Weights of a small mixture-of-experts language model, trained from scratch on English Wikipedia.
Size: 8 layers, width 128, vocabulary 7882, 7.89M parameters.
Experts: 48 experts in each of 4 layers, 4 picks a token.
Below are experts of layer 5 (counted from 0) of a mixture-of-experts language model. Rows are named router (the router's row for the expert), gate (a neuron's input weights, with its number), up (a neuron's input weights, with its number), down (a neuron's output weights, with its number) and show model dimensions 0-127. Each number is 128 + 24 x the weight over its row's rms, rounded and kept within 0 to 255. Numbers have three digits each.
After each expert's rows: a language model's description of what the expert responds to; "gets" lists some tokens that make up at least twice as much of what it gets as of all text. This comes from a sample of Wikipedia text that the model never trained on. Tokens count by the router's weight.

# expert 13
router:150106153100122156125159135154139110187147119112137121080125167129106161150168126111102127090158063140171143121107119112123103145091131150103142107139127167106160128153133097108095133153148125137178140126198137121101141099106127113109148127149102122105103153130116105138121115122145126130177153140096123121124099172135120106159133082146119146160103150134125126158165119114162166134109
gate0:120102131111137178168123112155104130162138147094095135140154134123191113126153115109172146122108146114145147109130128167138134136149134122131137173133106136158129137073125118110116164179138096089130109144117166142108118122123108112154147142112085167159134089155153149168169104130164126122109121099101167147126178136132093142105133131086091134145100170099112092131137135117090132113124
up0:106130172125098154125123141102088142118111107065141146106151142097125118136087122112158128128107141128142097137102106132110098124113086109135120126091115153120130174136064176170106107155191179120144128144141101092108103125152146087119137149132166133133123105123119112175138154113125141106081131096128153122113126178135150124144119161087149103111114149110136140136125148141137098089129
down0:091156142127149157111111121151137138129141165132127129129136128130109151113083098135131114094162071110130123109156114106079168133108159161089152135130108122084116158110148124172106129148112117147147141103164101115132130127146177154129135094143149136158145092115111103117090162107101169104154090114133106107096104111123086194124129128137113119127134147130151132115142105073116126079165
It responds to: Table pipes and semicolons. Table cell separators, semicolons and ); between list items, and range words such as until, to, next.
gets: " |", ";", ");", " from", "ast", ")"

# expert 31
router:104148079127126101146149105126162117158148132122089134177113150131076143135101124129150106113098151121116136133114098159109104140100081103098104122110118086113149123164148130114123131121163168128084161091117102108122107117146084125101120115105131127134183180113093121122156155146131115125177160148122120105117136126115135130128137165120110117100189121123132132157167138152110148085173
gate0:131079130077096117167072128153152149126124124115093163101125093124116151126110121114171144123140094131139135132111095098117146073109129143151127134123092119143109120142118139138138093119126099117131130089176119142123136154114110096121110143094101112124179159165048148120104161143073145108117127118140108166171141146095131123133111121109093114139118112101114122118143160169136111102132
up0:152098131150126164151125125122121163128140127100120104128124133163114164115123123142167071104160120115130122109135090167122063169117069141153159127112140134127142118140122084154138133076164088140127120123107138129109124161117118177113149123143157145157110113159104113133137124158109131152106127137170161146135130194118148178159130099151120086136154143106124165090122158136103130129133
down0:140131114080130100144120137104162138116114094102126082141137112161136157136149146125162153118146069087146097136089161087120146100129094175106130108112114173142137140111156100134125116107152093148154115140110138157099140109135134101143127121133099124184113135147082096162150150095104123159148122179173108132187114123110126122140108154156127140149115158130123142123126155111114116178131
It responds to: Headings and possessives. Closing == heading markers in section titles, and possessives his, her, its, their, 's, such as ==High school==, his original.
gets: "'s", " his", "==", " M", " ==", " her"

# expert 40
router:114146137101149097095148101132165130157157124111142154112114125084131094104161087124102116098152095083123128172134141094124124121155153111144165150148149124119125174130089162100161154126129107135186134145130145118175109131145139143134095134096123163107106146118163143172108103112132113103110125183137140154137152100167138081152132127099142165112123165131130143118085124154092140133120
gate0:130123110106128133090136112149119132153145118125166094157160183094134075152096117140148153163096070151138108108122137128135099125112141112117149185069172132071141112136115115134108172123113097100109139099163103134097102154130118124101105129159104118127132128102127077137136150140112123144194105105130115124122129108155139153112127101130113131088108094132103140151127105158125118100135
up0:115122075115165153113154138140135098150115112141127165128135108123137119135119107117147166148134115153099082177116133122148160108105119164106155180093159137143151160125112127142178111167116151136099170128100150157163166138106122118129144122156140164184104149088142150097149125168119154121141116136124130177158114145121149105167107133154110140142081122137137111128100171120085130116142
down0:110142166150086127098170160145137102167165123119157112109140118129148107137148154093133128112116119147134123119101088112087106127124162127142109106098125133112143156178095140097127132160130131127118104071168129115137106126124162117096124127121155107107121124160080114116177156125074119133162098176123103113135126126164068152140129125153123130120137150144109174148123086184120121123142
It responds to: Infobox dashes, relative words. Dashes starting infobox lines such as Location, Coordinates, Mayor, plus clause words that, which, who, but.
gets: "-", " that", " to", " which", " by", " who"

# expert 17
router:098158136140126159130117128162130170147095146115135092123080108108140168115110114089127115115131151141153143142142098137125102107157101148122117131122125094116141148142150141136159165132147171147073123137104094100111150140163156117169144137097099167171149088111132168108126140109129128158120109142188171096155110156164128134140128073159106152125132113108101129081102129093133122119110
gate0:151158141160138158087092139135093098123168157171119157198103104144122125077129099124141130107127106105121131132125108097152113126124189189159148185132175115132127110115101119072111117137124153150154120130125160164140104107102127119184137113152150112102126141122155155141133152125143130100113131129140144111122126121140087113153143111119146171113119133138131133117140108131130124065136
up0:116173124101158140136122131115121197133144150148151138152143086092168143096123102111109141131161147159155111081155138121138124138125125123121100165127114119154115134120120097100178175103106138123111124124094112084106095128173170132129095154112136166116138146153131147144140145164174141112067142118107127085153110140158114140120120162138133137114136142120134129129104106103125072124178
down0:166092127075125151123172145149111166133110101111110088166101111097142158101163131113105120138144119116099075127118136172155108110187114103129174148135136094129142105118116126123099126085141112172143114143144109131167089118064092127101149101117134125154138141133102138119132129074141117130095137132118131143126144100166129126112112095085119113111100123127145123133141173116088139141149
It responds to: Capital letter acronyms. Single capital letters and letter pairs inside acronyms and codes, such as AJSU, AJAX, PAOK, USA, TV.
gets: "T", "R", "P", "O", "B", "I"

# expert 18
router:109085130115181182137124149098081103121114160095144117136148118146149130147152132152139130117139147132124133129141093128131146135117152127126142157133113098157077166177074099166106153100157161095096145150165112102116120123128115116090183147117147132108098134122124133079163139106124124141145119096109093105168084125112169130147126114137155128160100114118156108149119136137161124119086
gate2:113106143106136104159108107135140136116136099133160089088119121125178149150145188092135130082134162136180168141137167060113134121152123116132145113138145096166170148125133099114154115061119147127126119116121154165128114136168143102119152093124133155118127087158092105095105125159117111127161117126133125104135154159134138094128130162134122100108134149165121117100108113092153120127135
up2:174122081173126109114120097150138164115101154150145114133096081125142086103145131106080086117116157116109113176112152146103169133132150098136117175136117141168111102123116149124173116149121144105144140181164088126110103121121123119117142173131143150116081100125149154120148130145134133144141139141145149144151168143132123121136168100122142167117167128159155129135156139107140170165106
down2:155188129154101133167147107109168099111127103121074105123104131111121154132158112120117107117115063166124151090145110181127104104127109101096128121091120163131132139120134121170110102160113157136126148099147124149138079117117166121145075159108165115110142135127100122133144112166118080097144104150137143106103101072123112153128126133097131127132139132152171122142147102110124127153144
It responds to: Closing brackets, proper-name ends. Closing parentheses and quotes ending names or song titles in tables, plus words completing proper names like Carolina, London, Center, Street.
gets: ")", "\"", "on", "an", "ter", "if"

# expert 46
router:150126114192126127153129077138161140068127119124143130112084125152148099115104129114147136104123133122156091122128139152144095157109125151141116123106102107145056092132137136140150111123141107110143106155104160116147118147125161105099114148094114138121098152156142166104114147124126118144164092150145097161103169118124137103107155180108177121130103138114064108123153113169140127118111
gate0:155119139113143118205163150138099133134131134129109157153166152099088156110120120100079148119117127127108119098138137087122104167110124143134095126105086123101131133149182137132107078102089125108177099125090133128151120106118169107116123108105141127134116142098109083117133154120124162172131139118136111150168106149128164138128167138100112127128117110111121120123151143173111065150138
up0:151099124167172118132104105115119103148140133113132136137108125118153121172123095129148137152136117113149112101122148141192106143130165154131150112110157146107133113133131134138073137117147114113100122105126106123157129111092115136163145160164150174095113156112182159110062112114117074169120145133139170131145130144126086094139133113076129129143094178100126117154114121122077116122123
down0:128129158079087145108107113105099079123111117104152103135126177119149109107112080153193139129134145122168133111105124138142144155097121122128154132150150105135155169130085083128083119130112121078106109122148156118068117147121101152124117138112116192139126130137115086130075130166134082161116153122125147110113151149134110132139136091105152142135113153131141118110129133135095123130155
It responds to: Pronouns and mid-word pieces. Subject pronouns he, it, she, they, there in narrative prose, plus interior word fragments like up-sc-aling, out-r-age, m-ent-or.
gets: " he", " it", " It", " He", " she", " She"

# expert 22
router:117122151119129145136157157134121104122127134113132135177089150140114120158135124113137125095107136066144110143142118163127116142142145125087159091110118149154149098127144060124154084104182138150134134118123132129120171086172127154154140123128133096145134169136112129147122160130136097118144177087144093118158151161112148114118145083151139109096127167155109140128133142074137144070121
gate0:158121078137143145134057133158107149151137140149134110162104130106103127110176111091153133158165120104135109144145135167115144165066121149110117130169153135105121117124144062100092122103118130120180143100142130130126138111101107160125170114135130112115141132111155116167143167105124156129089124150146168137127095100096156123119161135112112137113109102139096139131107144110176130104130
up0:118120112093136106135124101172082117133122156150132147103110110101146111176123199107131095163087103132139152118102157138074146108112085118140129164107096117117141125130126135130135116126170142132138111102159083111143148134130124118131122125148137120159094093113137124142114135127103151102112098149123146126155144089170169091123129081141099133163134098101043143127112121108124136109118
down0:087152132173116110120107157109062105079134089133124145113093093111113132102098090146137133122088164127110130097163137131160098115121141121151111111114154118117132114120117124112145098090125109161131154141164112080171149190108162146135104154128146106140128143123164124118091149154125098168102122141147149132125110060147148123122099097123117121098146099113109130139139124083125108124127
It responds to: Month names in dates. Month names in birth and event dates after on or parentheses, like November 1, October 13, plus following day numbers and commas.
gets: " May", " September", " March", " August", " November", " October"

# expert 45
router:159089143140088118140131126155088137128127123152141160174152105117125126128148123100089107117129143164121159133154154125115145146129130110153123125119138155110120089121122127175113119119162139127116127111128102121126136134127133113100146099186146122099167142088150097135106147103096184134098152106154177118151127138130133170108064125143081086117099114124114107102120136065088115081146
gate2:130091129154116128081116127126130128167122163154152164117116120122118134189119133129126114178127091154146179089158100173133126117157115132137104133108150100163117098132158124079103163138112143132083151149129160158149140112172118176140117132101177176143164162104133141125144127146119141131091115114168114144146099089130122126158123096149150153152126148114127118119086145137135116158106
up2:117143081154095171128143099124143147178140114163099163094128183119172159109145139159157132134114182126118147123144098118104111115135108139130104123164089130183113173136125102137125111140127133116139144110100119185140127129133204144133119124121128121152107118151154128172107107148128114154087087128163153153107141175120117108120151133143121155111123133092126115140107136149137120142086
down2:123103091116134137119112126172142151140126127155138139126076185090135136114113096124089110179103128138139155090144098123105165087159141092145085110120104134133110135153134139149119139133179165156147123129113166132146147119107144120117142109132125109120127174160116132119161130103167118067089150141118113074140134157153108126138142121145097124140091135125120158101144112078119093093154
It responds to: Decimals and number parts. Decimal points and the digits after them, coordinate seconds, and numbers in stats tables, such as 93.97, 55″.
gets: ".", " ", " 0", ":", "0", "8"

# expert 16
router:159096153107154136091112124145129129166132117126133121105100160122133155122126158130135120131165120157147131130114129119124107147085160141107152092163147151086152134158125095112125132108125114162166143144138108127121160093095118116115162122159171095124091132148125131135133134104117111125171164135059145135090151155127130157166091081149109087162092089106099141162175129148117161117118
gate0:141131153165104122109126101133132101104206180166110163133126085077126135161131134140151151118135133143152148106147130135126134130100129160126148137128134114138099122126166118146118080130122115152118095088112155143166125175121101110115133119061133136148135147096137113124073102116094146092111166120104162106173126124096139123127149139085097135145135140141121145141100109171151154109148
up0:137132168123143123158172118174152074111080143130087132126131143108129131097118123173141103134104097174131149150083130137147115121165116118102160138102137119148156127100106122127183135105122110122130110112103122096140130145128119192129110067174169144110162116099173114132147164126106127092120161130108137121132124084110115109136099145115093112131117111122174153121095129109130101119144
down0:129129107123108085117117119145152098151125187103101111124141104158113117092089056170099146158153116149098120101158136104114122119143112132138144162108132153174139156122129106128117104115148130136136106133169128081125146163140139132140132141183090130135117125129147112108185172170114110099110106166118130150129137075130112091133152104119118154152169110120137099150131102143139096140140
It responds to: Table cell separators. Pipe separators between table cells, mostly after numbers in stats tables, plus semicolons and bullets in lists of results.
gets: " |", ";", "\n ", ":", " –", ")"

# expert 23
router:137136131111105124118160112124159091138159141131112093141119149121131152101140141171112143102154093139128153137135109152141111173119112098146154083122120193098159151163117101102129166150100119131161144108154121073180107127136117111102149094123143075108146144133101114163096130110135101081141124117103128125147164133144182159146141163110095103133169119111160112159150128128110105138125
gate2:128141130138144129104156103125100125120106141123123169144134138141186159149126105158129121134134123088121157170130168083116142104153112153150150156126093147142129124140124154152136171143147110084146090129118127123108168138133147103125106153125113152176112129094146168109140101129110129132061125099129175123139143147063131136152151173149177104164134120118089111101139080141111103126133
up2:150131102185127139151093135102157107120101113168157157161179169136096156102152181155086132147120150146101166138115135085144170128116122168115118133153149117153126107109132126112091136145127144109151138170140081096134145125122156138129112098117126135093128108170100092080103143136155129125153101140142123133120114129143148147167107130136139159115125168118176126095146166147136157108132
down2:122168147126154142134086132108149106107089088105118149137104054132093143106133120180127142115055129141131114152076139090112160133119127146119110150126137121175089100134116148114148144142155121134118153087111103158147103105119110146156074145161119158111145113105154107153119114104149128145098147120147137133163107114156118112142150142135119127122114130094145176151089166123113116144141
It responds to: Articles and field separators. The word the after of/in/before, plus colons after infobox labels and table pipes, such as of the Year, Pronunciation:.
gets: " the", ":", " |", " The", "The", "|"

# expert 47
router:136152127086117117141134127090159109166118137130166111102149144138178103146115118132151101127123118134115090155141144121114111118143139138165124152154117093145172144102165112174124134095102139111137149096098122109070135155099140145099165132142139140116149147150101124142153094101105095156124123164096075138174156079146149091148143135154169122135126135091159139184127127139106108153128
gate0:117130104124120111116118127090120155097096168110096117131110160138141078132140088123144154108153140086105155167121111092103136123117126118175156150118099160146080122138111114118132156134163163134166180137137131115142138149145130084129128174153109134073154084133105117102133149150173143143162130153159136119120159138099098154166113169095112124140128130135154111077098146118117137139115
up0:130092089077159122118139132134133111114101141202137105138106072108151125097093105117162113095134109152121095145132146167151135139123142114137133121113155112142162153128080096165141114115109135093133170125117147093130166105129092117126102116083119166116165096142105129126101163091129114101115131111158119132149079142122126131079137115133131099145083119081131125110128134150138158135102
down0:172132147124131138131075117175123148130126118159131100182148105163153127120153121089135110107084118161135132142090186134112124119125168140090123145118099150142106135079131164138145091112136124127152153164117124130092121118113176094133163124128167159134130137124108109114130101070113158119139118105100097102135109096102147108102159111154129094133123143118139189133142092106109135143108
It responds to: Roles and table rows. Table-row-opening pipes in election results, and role or affiliation nouns in biographies like Party, President, player, member, American.
gets: "|", "=", " American", "er", "ist", "ian"

# expert 3
router:084104134100108111170126153146121137155116114128167172159109148150111167132115119122121131150121147111104183131146121132107115142144113119140146114165119130144101090120108154155120123108177107099094084116155097112109099145181138115141133081139099154163154130136151128119135156121127129117093139110161080170138108162131079143106108129112120172114136079180108133134132089115099133113111
gate0:070205117110090121109173146138092189130134135119101125127153137096124112113126129160176155117163112104150102087158126117133124122129139166136129145146121135125139147121154158128143119203111175145104101131121130118136150117157117130140152105072100125102088105149143171125151077132135149100142111104138147135134127159143132125135119115168099131131153111116135123124126121102117168130096
up0:174120156125140116114155157143153083122162136202103138139116130159113127102126124131097108142107146134099148144119112129108131147131131144111102123126167124106118128143132151136157105039135112115138173125142135106145154148157123142092133145114131132124098120060082097102112115102148092121149141107108138119173132098115126136139145141088102087089117104130141083108082125164130125135147
down0:126101121115118122132150142132163141158134147135152126148140135121125107132165147106098101153191142117132101114152162147117102179117103141100144135123099157126114097111122127119101134133076090165122138118143088169129167139143111134127119101170122082089143157109125101145115161074131109104122142142080134175132125117161140100149083152134152119103114127165142125100135146108073087109096
It responds to: Numerals and quantities. Digits and number pieces in counts, measurements, years and coordinates, such as 40 mi, 18 acres, 2,846 people, and °.
gets: " 18", "19", " 2", "2", "000", "1"

# expert 20
router:148131130115191142148116123136088115118156163099167121110143131134155128140109154142117152157142122129116151158105123150105097147127063101142148096151134081133178116099113142133167155109150159136139149129137127140111157090105099114113163169121087155135158126121141154095144131125157139123111111145118147150141121130090106163105161101142132118105069131157130099101091122179131174125103
gate2:133113138154107187144101141140125128143120074143172174138122121173117122117127121098133114144119108134107170094121119161120143148126157135135107112142140103134097117142134109117170110145080140086107100146152116164157152148162150111086162089140161101099122112139129135130130126165135151153156144136154114134093093122130142160130140214129119143174104134121118082138119156121115152125090
up2:112137129089127132118149124122117129149170103163135107104110092143120145180170105149129126127161138139098150115115133139141115150171113145123085145158129143139140131126156078144162138134167139116160138125141179131132110096186121116154129120087138158140132134108115128082090127141073149117145131089146144118147091105140079162161076121154119157166113137142120143090116101128135093087130
down2:105135120131162133144107136126104104173148068129139083114176129157105155134122133119091125125143196127107107117126126115135172133115123132136150117144129176116109143155142117164135153098122168143125114086141141128123108089148133116109119146144099079149174139126153114154140101148186142118134160107093082115125106105085073155125127097139114102105125129155145152146153164151131154126138
It responds to: Romance-looking word endings. Final vowel pieces like o, a, ro, ia inside names and words, as in carrots, Opera, Negro, Para-style.
gets: "o", "a", "ro", "e", " de", "ia"

# expert 44
router:098136114162175131157125137113114125096146098162120098154093117122119113125117144142123079107086143124159090143130094134123126140119107164147147112112125134120138078102150180144143114159117171159094109136123146129150181115118112104132106095139092128169143100124100138138136138162119126105172175138133187123147167099103123175102110155171145105158128111112164137147148112123132134099138
gate0:126167146162138091170100124103122123126106088078137102126136134085108180176115086127101107145126096151120145156168136109095120154135148150147079100147086132130126155147108124137114128088094108119118109161105113119100147144105172147126129153132167108114110122144150100156158142153128122145118130134130102170106137135127158123139106118098199109140106153122166130146153157122124153107102
up0:125152140128143125126121161142104133150138174154141163111128131145104138132134123102114128160144099137142177137107092132101138137113113128102161146115113130164141090134124106172113117120120161149140119149153094163149122146071148124145153133136081098122114181085099131125119102116178097174093136101147122158149139088049090134147118148139129103117157121121110126140182138093133112140147
down0:167129082111089122119130147143127173153120130147125122100140129168135116115155086099095133107155140097128127147111141201106127130138132139149112137104071087116167151154128177086090153104110123138137147097135139131045086138115127152133140093160123136119138103144108127118113122130141129147149106096158134123134092132124141129115103101148113136153163131117105160106150131175145126165152
It responds to: Capital onsets of names. Capital letters or first pieces of foreign proper names after a space, like S, K, V in Sebastian, Mateo, Xiaoping.
gets: " S", " K", " R", " V", " T", " M"

# expert 39
router:093130153114183142152112117127071130107125131140144114100129119103146092108093166158168114090125152161132137154140136142132148103158095094150141124110086140149137138088143118173132133133132154121115147143087120155131141084102094110151187165145092153144099133151111099122120117090134116121117137140094119096167137122133137141150142149144131134128120132137145111161073132181169134090098
gate2:146129123159139119132093100096093113097125136145150158151131144173088128127149129139141102116156131090166137085098116114131146118113109096149117081120129091110092181113142161123116142103116109132167179126100134151122151103082126155131132123127128084115130130166184148134182113153079102125165129117160117127098106110154133143085125140131134165152121136163110111160131091147136115147145
up2:136099166144110104092129116136125120130132196116142031156121130134082172129158101134135109137110138131133062141107138112123102093114160134086117130129114143074109145154112143094152126149157170091123131118118130112137130094093109135121142148158152124119127142152111106132096107144120124154104084129107137136144114127156130176113125138117122118091134139088088142130115160162146136137112
down2:100105144159158140122106171133113124128126135100103128082119113145137132159140139113100156125135124128115153151152127084134150136142151146098144100164155136144172117150066155120092125104152151139116120131143085128154133132130183155137115148122066126141101166085125118093137143093137120140100109135131103125168106132107089095195140116145165095096139117117165150137144097128101162127150
It responds to: Name endings. Final or middle pieces of personal and place names, such as Dav-id, Pitts-burgh, Sarajevo, Randol-ph, plus suffixes like -son, -berg.
gets: "i", "a", "er", "us", "en", "an"

# expert 2
router:148160120113139127137155131113122142138127154104062126132142149111099118139118137096123147091117151115130142129156121170125141125166114171089090118114119136120157103163161141117109123150164144108107106172149104144106079102090098145094152154107124110145096124150151146137113101150108134191132159113115116124082141093114132159136117144179152109074106150134130079152148153152123123107101
gate0:145109110138170152106117066106164138140113172129096155120115103107111148117107120151147196141116122071136137085104093114132117161152148126157150124143081121114120098141129103144098158137106130128160152121125139129153120124143114105111182173158144088116119116122143140109094090150119157130094123108078104152119122130099136135097130116138176093120122115130139133126122122161069133125158
up0:116153122109097107123175184151079169099114162103114139123107115138116106131164115113122160120119119110171127100142165109128099162143146127118115130127106133131152156140153149061131135112107120093128140169127094167153152131130125142162091099131109119126124115130138152139089107093118109120113102134128116091106157171131151126114167090120136121170093143124141140098175176106139079107129
down0:057115110127143125148132140135138133183143155127123135163157083109088178147144105133104124115147116167117123146105119143113164097085129135106167130102138116096125068119144119157126118134134138111130135136139113154130157155145124168102136091108114164130132158116130127136142154112120112105115103112113123146103183117116134147111063107143149130132132105109186082116143153100121142099182
It responds to: Line breaks, word completions. Line breaks after sentences or page titles before headings, plus word-final pieces completing a known word, like al-ma, hurric-ane, cig-ar.
gets: "\n", "it", " information", "a", " known", "t"

# expert 0
router:106105116104107130130113167131101139130099113131150123125154146152133148122098162105137148161129132136117144156143137097083132141137100153122139137170164122114135130109078170108131124097165147130097110138134095115100143125173078130143148087170082149170120098110138120087138131121166136088083112101155113161127079184123116098140112114110137146132142119125078117103089129136122135110081
gate0:128143128140153110087135138144124119139174092113127136078107108081115162121132120124126108124141114111115141102176094144159122124142120134119141094149138125119118139109197145129093113144140123095135109078135104121123112178128147121144174105118163111144151160147152143141160113139126117144161141084139131135077114112164109115118141140114040158140139107142083130151113117103078116128099
up0:158139130184150134120139166161165135133130107128101168065123059124078125161091120084139128150079112068142163143122121121135136115118127138116188118125130107122148135099132114151104126128130116114103125121132125093114119169124146110139144106125091101101096133107148128133177157097132152108155103139134121135115108119146129131094153098105139117139087113156076123156152131111145134156137
down0:116117133083164140081105073142115091167122149107089133093117169151144142121139119128144157153148129117135116103124106150135127156151079154140108162127095124122152173145155136087112129149118157176128120136111104115147122170152103154120110126180112136138120144091100116160066085162149170126093113132149161140107136157145135161124130113143132176133126145119136119157122116132143122127088
It responds to: Digits in scores, tables. Numeral tokens in sports scores, table cells, election figures and time zones, such as 2-1, 7–6, UTC-6.
gets: " 1", "1", " 2", "2", " 3", "0"

# expert 36
router:122137132126142136108094140118096110134124113155126093124135154120160141101142145104153082173106107144140070137102190118157123111159106172182170129165122133168159141096166156141116128139112099135119125153101120170114149095123143096193109109133123152131140095105125138112111135142150130153127126126112158127173138149180114121188133107135135132130160162113108125132153117132160117142142
gate2:140114159154133150110095120109129087128129120189098155153140105093107145132098124096150095089081152127110147133138144096141155186157130139133120150106103138086130137106170166116124110152121098080127123103073114136117142123122122122131089145128158126123176120127161187148093087114144121110124109129128157092131117149129137141166113165116135110130133165111156121102119099131129175102111
up2:093096139141089140118136095102111142162135088123138144119149115127132150160140127131134117115145154121118128110129128168095127127136113128163156092125137131157111163098104097173114110118127137107134109131104111162129160069129142144098121166145177149114135149157125114127143111155108179108133164113117082123122138082135089135134152111168142124063162114109140141163138153139074122180170
down2:142087107104140118061121132121127137133101133165153114154119140082159150131125121163135105126125112163130147109165127106162132123184136142162132114138109110114151129126095151092112134104119155130123140132141098105102120091141153115138121086086147109118150127108157110140087176101072128138144087143126143137153112159105148129129149129095143154132127121158146128109101089133069094098065
It responds to: Mid-word pieces of names. Inner and plural pieces of foreign proper names and words, like Bansdih, Washkansky, Giatras, plus time nouns days, months.
gets: "|", "s", "ing", "es", " years", "ins"

# expert 15
router:168098166092121139091143145168105097130131106133089152138132114111114181135143108147092125145173117105072109120108125096106114128116167091135116129130149134101103125139102094102123137170085097145131165140149122099116123112154130172148115158107080125126161139110166117157113158153127124136127156104136136136083100165151143124076108093101099116144148119125129142155124084122101130139106
gate0:097145128101147142097100109098102146152137131112137162104097072094106146151137090087115110134146149117167117086138113130152131169161109101165100126105123118180163097108100163156135167185127109125109087123158124127091137125106124120143128105096152151118107114131119131153099133107131152087110126144108158163117148133146125109149095113126128124112148120122160154165107080130179119120102
up0:153129135111125140121162160065127170132128110139111146120086119109126125127139113129115105075153164147130066124100124107175153092158144176086123111121114122134084151128103131125151138082149134115145131146139125118117158150155134117105109186101077124117159123100142119120094115135090130132104131099118106162121111146110175164101103151126153115115159142097086150149126143152119147105149
down0:110113100127112143156133191121104140143101141137127111153105168132146127133113155102112122087137145142129153125142149126112167124125131170118114107144112147117100127152089117095085106144158160117115153090146184091100109122144138097096144137147111129123133081138127097160132146141119081143175134129145136077179117129161101098167199116115121121145148162143131142116133151093097119131155
It responds to: Commas and prepositions. Commas, especially after County or University names and dates, plus in, during, within, including, such as in Monroe County, Pennsylvania.
gets: ",", " in", "–", "),", " of", "\","

# expert 38
router:129118144126158147102160127139158173115122144150162123119133149157148145128081159090109111146123122146113141143104116158101143140149112155141118143130074116111138141109158157142154131138163082160100083165143088109110107143165132113138111102112124109095181139125109126116144147128149144119143091136187105142171104146136132122151117126163080121106090131177107106116132148115145151065149
gate0:113126121138142152147145154152144106134087161149092098094161096123143117150149129135102122114138098084115145147125130121118115147137120178159160119126090116089158133077150180142121186150101140136154129108124112138146128135122150117140133121121151107109114092112094100099153138119110164128098074117142145115124139160116149085099155146094082135150109080111091175103127125154091111136147
up0:113150156123125143123114076135118165134104112108097110117152145140084118116072098134139134098129090152089135103121129116108135127128085116113112141099142134155117140107055157126134179121136148131152113099110131108154180152158130145161105142125157140154094144128112162135094080101144092142084137085153147124125108112121114135105114146134100138068113100114096102134122137111149118165154
down0:132090089131099149094142158122120144134126107114162098149155133101127154126144107132124093112124147121160113106150117131135100116163120152103128176122112133131163103086136122108164105134100104142094099150110094128114121141086110107080105164136137162137120087136084119130129134196154124145138098156109090144109138147085126098096147114164100103155146126146103092095138147168154145164105
It responds to: Units, ordinals, numeric tables. Measurement units, ordinals and number-related tokens in stats and tables: km, kg, %, second, third, th, closing parentheses after scores.
gets: ")", "th", "%", "W", " second", " first"

# expert 14
router:114156127131127127110123122121170120160139108115067142122129112098082114109105133131135145130123094102117114107107125080160137148097175090139080151135162119143090156163099108108119173153101086120141133155134156120108137168120136133162105144093094128081118143141141111155138148184102121097152126099098118139049114132138116101129119149102121121100160142153140126114122134114123099138158
gate2:101117114144097132136131133109133129136152130179152120143155123157095153133142087119135134095148142102116128117119138133081067184100080130134113133130128092138139155114180150132140109145108095148162130103107122116103082107121110146115147096156182079093144154137110093163153174144101142087135149099126114135141155126126084106108112096125110118136143133119162159146116115112144101112084
up2:134124132137114125110151168108132120154134113150142146142153123098111150093144071095086156123122173169169094138140149119126158115114135118121113114138084134159102126123131111124111087141126122119147125181147190133126197153091114117129092139172145112105130164136115155143121115076151134180111073146143107123132076128155106106129140132109097129150119135134130131166136143161142138107143
down2:120117118120112137082114123104137171110114126103113136145123154131121132080138104152102145078110082153180082090154140133120153147131123116101106115136149114163118120115101110109065085120147113132129136093109108125147120141104119134139142114108120121115147199120108147129124198071118135148116106165102134095147175127136127137125094096116118124144152115118152122095098146138140105078139
It responds to: Prepositions. Prepositions after nouns or verbs in prose (of, in, with, into, during, between), especially 'most of whom'; also the p in interspersed.
gets: " of", " in", " to", " with", " for", " at"

# expert 12
router:092143055105125130121101130094092126129102145135138105107164114135136089074119118133164128121156102120134089116125150128168108120170112125143117165150117128181110135137100147153114135141111145071186101146089106121109141110101153121153170111124119121098120107131121112137137090113110116166105122138088090123159112118138169063107153140170140156121129148132120109128120133145139129139146
gate2:160096179112128090112118106143152126098159118112125119127146173113113108138098141118173109117105156103119115121114132113139156103143063093118114134116102122117113140127125137158130165106128117129123129117119141124099105146163100111140097105121114119112173124072148159091177141146155115146134121113117143134126101126119081103176176126111173132055141101134119089103126132148155151096102
up2:179112130108140102123170143148061147114110155119121178151139168114132156138149157138096113129104104109144141111116108142124124104099150103136133121143123123138118090144143118125131143118108155107130136141142124133094106078108151136088108134128177113118195119116110083126118102108120113190106072157102123126121098120088148154110123149112117145091143106120129127179118092075146114135120
down2:094098110124121105102141135111144099136103158096104118092130255126140138108119109161127132166149096130098109095144116140134096096121102150142105134131103102138127151125097139158144127134106141149112151155105142089120103122114103141172136111149090126107128129130151150087164113120154133154117184111087119150121130119152146123143147146146146154125143106148141151124115142152128122120132
It responds to: Noun suffixes. Word-final derivational or plural suffixes such as -ation, -ment, -ers, -ings, -age, as in voyage, struggles, players.
gets: "s", "ation", "ers", "es", "ations", "ing"

# expert 41
router:143090171091107119112115122100131122178115126096126112138114135103128121109159138129119144135141104159118127098141107077125103127156154068076130156149133169085127150167105097108122136120108143131174136109144145113148132105125113176171116133104136091114119131104175141161146133147175100080147141111118127151121133151117112091164170096102123094127130122147141112079101163116116117134134
gate2:117172153149121088099115114097147116157121164174124132098138119090123144159127111151120111106117132156111133107130124105136134161119141122098135138112110128160122193122141120125131105149114108151144150097143127121145174178137128075151110143130083116115142159137134126123113119059144124123157100125114192134098116138160101120127121122167140109092133160119145092116117097166163090083091
up2:117143127169132099140131173165129102095111137159108129164144125155112145114103145101138111087127141100167109114128091142123146141108115091137115136179148131069062140125158138104147134134121115169119111130150120093174089127155117120119068129100109169114116121151150134145177116128109129066115156108130110153132118095140146133176128105124131130141149116149145155128136157163139115138162
down2:092070133127090175153114184121108167134120136119144159145107107116143174135190109120157143134138143107131099140136116163176149141128106093124144163168137144128151076109136118143143163110156152136086141129104120122129090154097103148128169132097131071128140138099112159138124133100126129092138134159107155110173136167095121110134124127145134112153110109103116125101139122141155133099113
It responds to: Prepositions and list dashes. Prepositions of, by, on, for, through and en dashes in credits and award lists, in album infobox fields such as Preceded.
gets: " of", " by", " on", " in", " –", " for"